python train.py --num_hidden_layers=13 --hidden_size=224 --n_experts=24 --experts_per_token=4 --d_expert=64 --d_shared_expert=0 --hidden_act="swiglu" --moe_layers=[1, 2, 3, 4, 5, 6, 7, 8, 9, 10, 11, 12] --router_score="sigmoid" --normalize_top_k=true --routed_scale=1.0 --balance_loss=0.0162 --balance_bias=false --router_cosine_scale=20.0 --init_std_router=0.0108 --lr_router=0.000353 --num_attention_heads=4 --num_key_value_heads=4 --head_dim=64 --vocab_size=11752 --norm="rmsnorm" --norm_place="out" --norm_eps=1e-05 --positions="rope" --rope_theta=10000.0 --rope_fraction=1.0 --qk_norm=true --attn_scale=0.125 --tie_word_embeddings=false --parallel_block=false --extras=["capped logits"] --init="normal" --init_std_qkv=0.0315 --init_std_o=0.00577 --init_std_up=0.0315 --init_std_down=0.00385 --optimizer="muon_variant" --learning_rate=0.00954 --lr_mult_qkv=0.5 --lr_mult_o=3.0 --lr_mult_down=1.5 --beta1=0.95 --lr_head=0.00914 --warmup_steps=50 --schedule="wsd" --decay_fraction=0.554 --decay_shape="linear" --final_lr_fraction=0.05 --batch_tokens=65536 --max_seq_len=256 --doc_mask=false --train_tokens=343100000 --max_steps=5236 --dataset="wikipedia_en"
Below are experts of layer 5 (counted from 0) of a mixture-of-experts language model. Rows are named router (the router's row for the expert) and show model dimensions 0-111. Each number is 200 + 40 x the weight over its row's rms, rounded and kept within 0 to 999.
Before each expert's rows: "comes after" lists some tokens at least twice as common just before its tokens as in all text. This comes from a sample of Wikipedia text that the model never trained on. Tokens count by the router's weight.

# expert 8
comes after: " the", " a", " was", " and", " to", " The"
router,208,154,189,249,245,245,222,205,185,234,188,188,195,177,132,216,142,186,184,159,132,156,228,233,197,215,246,147,206,174,214,169,220,246,229,229,217,203,138,167,176,222,122,206,162,171,232,109,157,265,233,293,132,234,171,235,164,221,245,219,133,133,140,127,241,177,204,241,184,239,248,124,191,201,227,272,191,220,143,227,230,229,197,198,236,226,163,193,247,186,186,154,159,167,196,226,223,234,187,185,195,166,219,122,134,264,211,187,222,156,211,110

# expert 10
comes after: "\n", "-", "ed", " part", " due", " one"
router,197,133,158,244,142,175,242,193,169,207,239,313,229,187,182,168,103,204,216,192,127,241,182,215,156,198,197,175,167,203,216,198,233,226,175,189,229,111,201,200,264,198,247,188,194,189,265,223,203,203,237,236,224,179,169,234,168,171,177,225,310,204,162,135,272,187,252,171,145,269,188,188,260,177,226,241,129,196,194,163,210,192,149,275,198,208,176,165,210,246,210,230,237,185,244,246,203,217,162,195,190,190,229,134,199,211,185,150,195,191,184,222

# expert 5
comes after: "\n", ".", " ", "==", " =", "==="
router,125,184,127,210,159,182,231,207,155,241,208,207,238,117,184,123,249,212,213,216,244,206,160,223,225,215,157,139,132,190,239,218,256,202,241,172,186,133,188,186,242,194,233,199,174,131,137,231,164,174,157,229,197,225,207,238,247,197,223,281,270,223,148,88,267,204,133,263,178,174,227,119,216,224,228,238,131,125,227,174,228,163,184,205,157,226,179,141,151,234,230,163,156,151,216,193,231,176,198,224,230,125,201,201,204,144,236,214,151,172,248,105

# expert 22
comes after: "\n", "-", " of", " in", " as", "."
router,205,123,161,334,185,217,221,231,207,227,247,222,254,229,111,167,152,234,181,228,165,189,162,198,190,169,121,150,180,132,249,192,222,160,226,184,229,172,196,183,216,233,197,177,180,110,204,234,162,148,252,158,121,189,186,276,155,253,232,268,277,162,68,169,176,200,220,176,168,247,209,178,211,212,223,258,200,269,218,172,233,246,154,168,189,204,204,204,166,254,196,134,206,190,196,265,246,210,180,162,176,148,199,206,181,237,187,209,127,229,163,178

# expert 17
comes after: "\n", " ", ".", " 0", " 1", ")"
router,218,150,165,213,171,251,210,205,198,195,206,207,169,162,189,147,182,256,160,258,231,208,248,182,244,196,250,199,108,142,170,181,201,203,223,240,212,170,130,228,200,165,207,169,186,193,220,186,89,194,148,218,207,198,148,222,164,197,167,180,193,145,204,132,254,146,229,250,169,181,216,142,230,193,192,230,267,181,183,174,217,165,182,207,243,309,227,159,166,251,184,132,181,153,186,253,277,233,222,143,226,197,214,144,217,163,246,238,186,194,205,264

# expert 3
comes after: " |", "|", " L", " B", " R", " W"
router,151,204,257,250,158,191,224,155,237,213,196,168,157,195,173,172,231,167,232,235,189,146,117,236,173,155,255,180,217,239,191,192,176,163,230,290,212,206,174,233,272,158,149,152,159,206,168,215,186,153,194,241,172,178,189,244,192,182,114,206,214,178,164,259,228,174,230,129,141,236,204,185,256,274,248,188,225,208,199,178,267,201,117,209,266,181,237,166,231,187,120,241,185,170,213,261,255,200,96,238,130,137,160,260,167,145,222,167,193,145,212,146

# expert 6
comes after: " |", "|", ";", " N", " /", "′"
router,111,223,268,242,169,200,242,205,188,182,261,162,166,199,184,125,227,192,240,158,218,233,182,253,95,130,164,175,178,137,253,276,225,167,207,223,202,235,171,177,215,183,226,233,162,194,225,198,228,171,267,275,178,202,199,145,171,205,236,231,105,237,198,176,244,225,155,247,177,276,158,150,174,234,183,157,205,170,191,130,225,219,207,228,189,92,186,209,151,204,175,170,246,145,231,129,207,147,191,172,197,153,261,145,236,176,124,181,151,184,193,202

# expert 19
comes after: " the", " of", " by", "ic", " for", " on"
router,209,105,175,285,148,207,249,228,290,194,170,164,230,175,182,196,286,269,192,151,177,214,327,208,192,182,211,173,204,158,218,157,251,242,200,263,205,173,153,197,224,188,234,154,125,132,213,114,179,156,191,231,198,226,236,266,264,214,227,204,185,186,136,190,294,220,229,216,190,261,236,200,258,128,153,169,173,125,211,177,164,173,251,177,230,174,115,184,204,179,148,187,208,154,201,192,255,164,158,207,278,188,223,178,219,264,151,169,247,247,213,220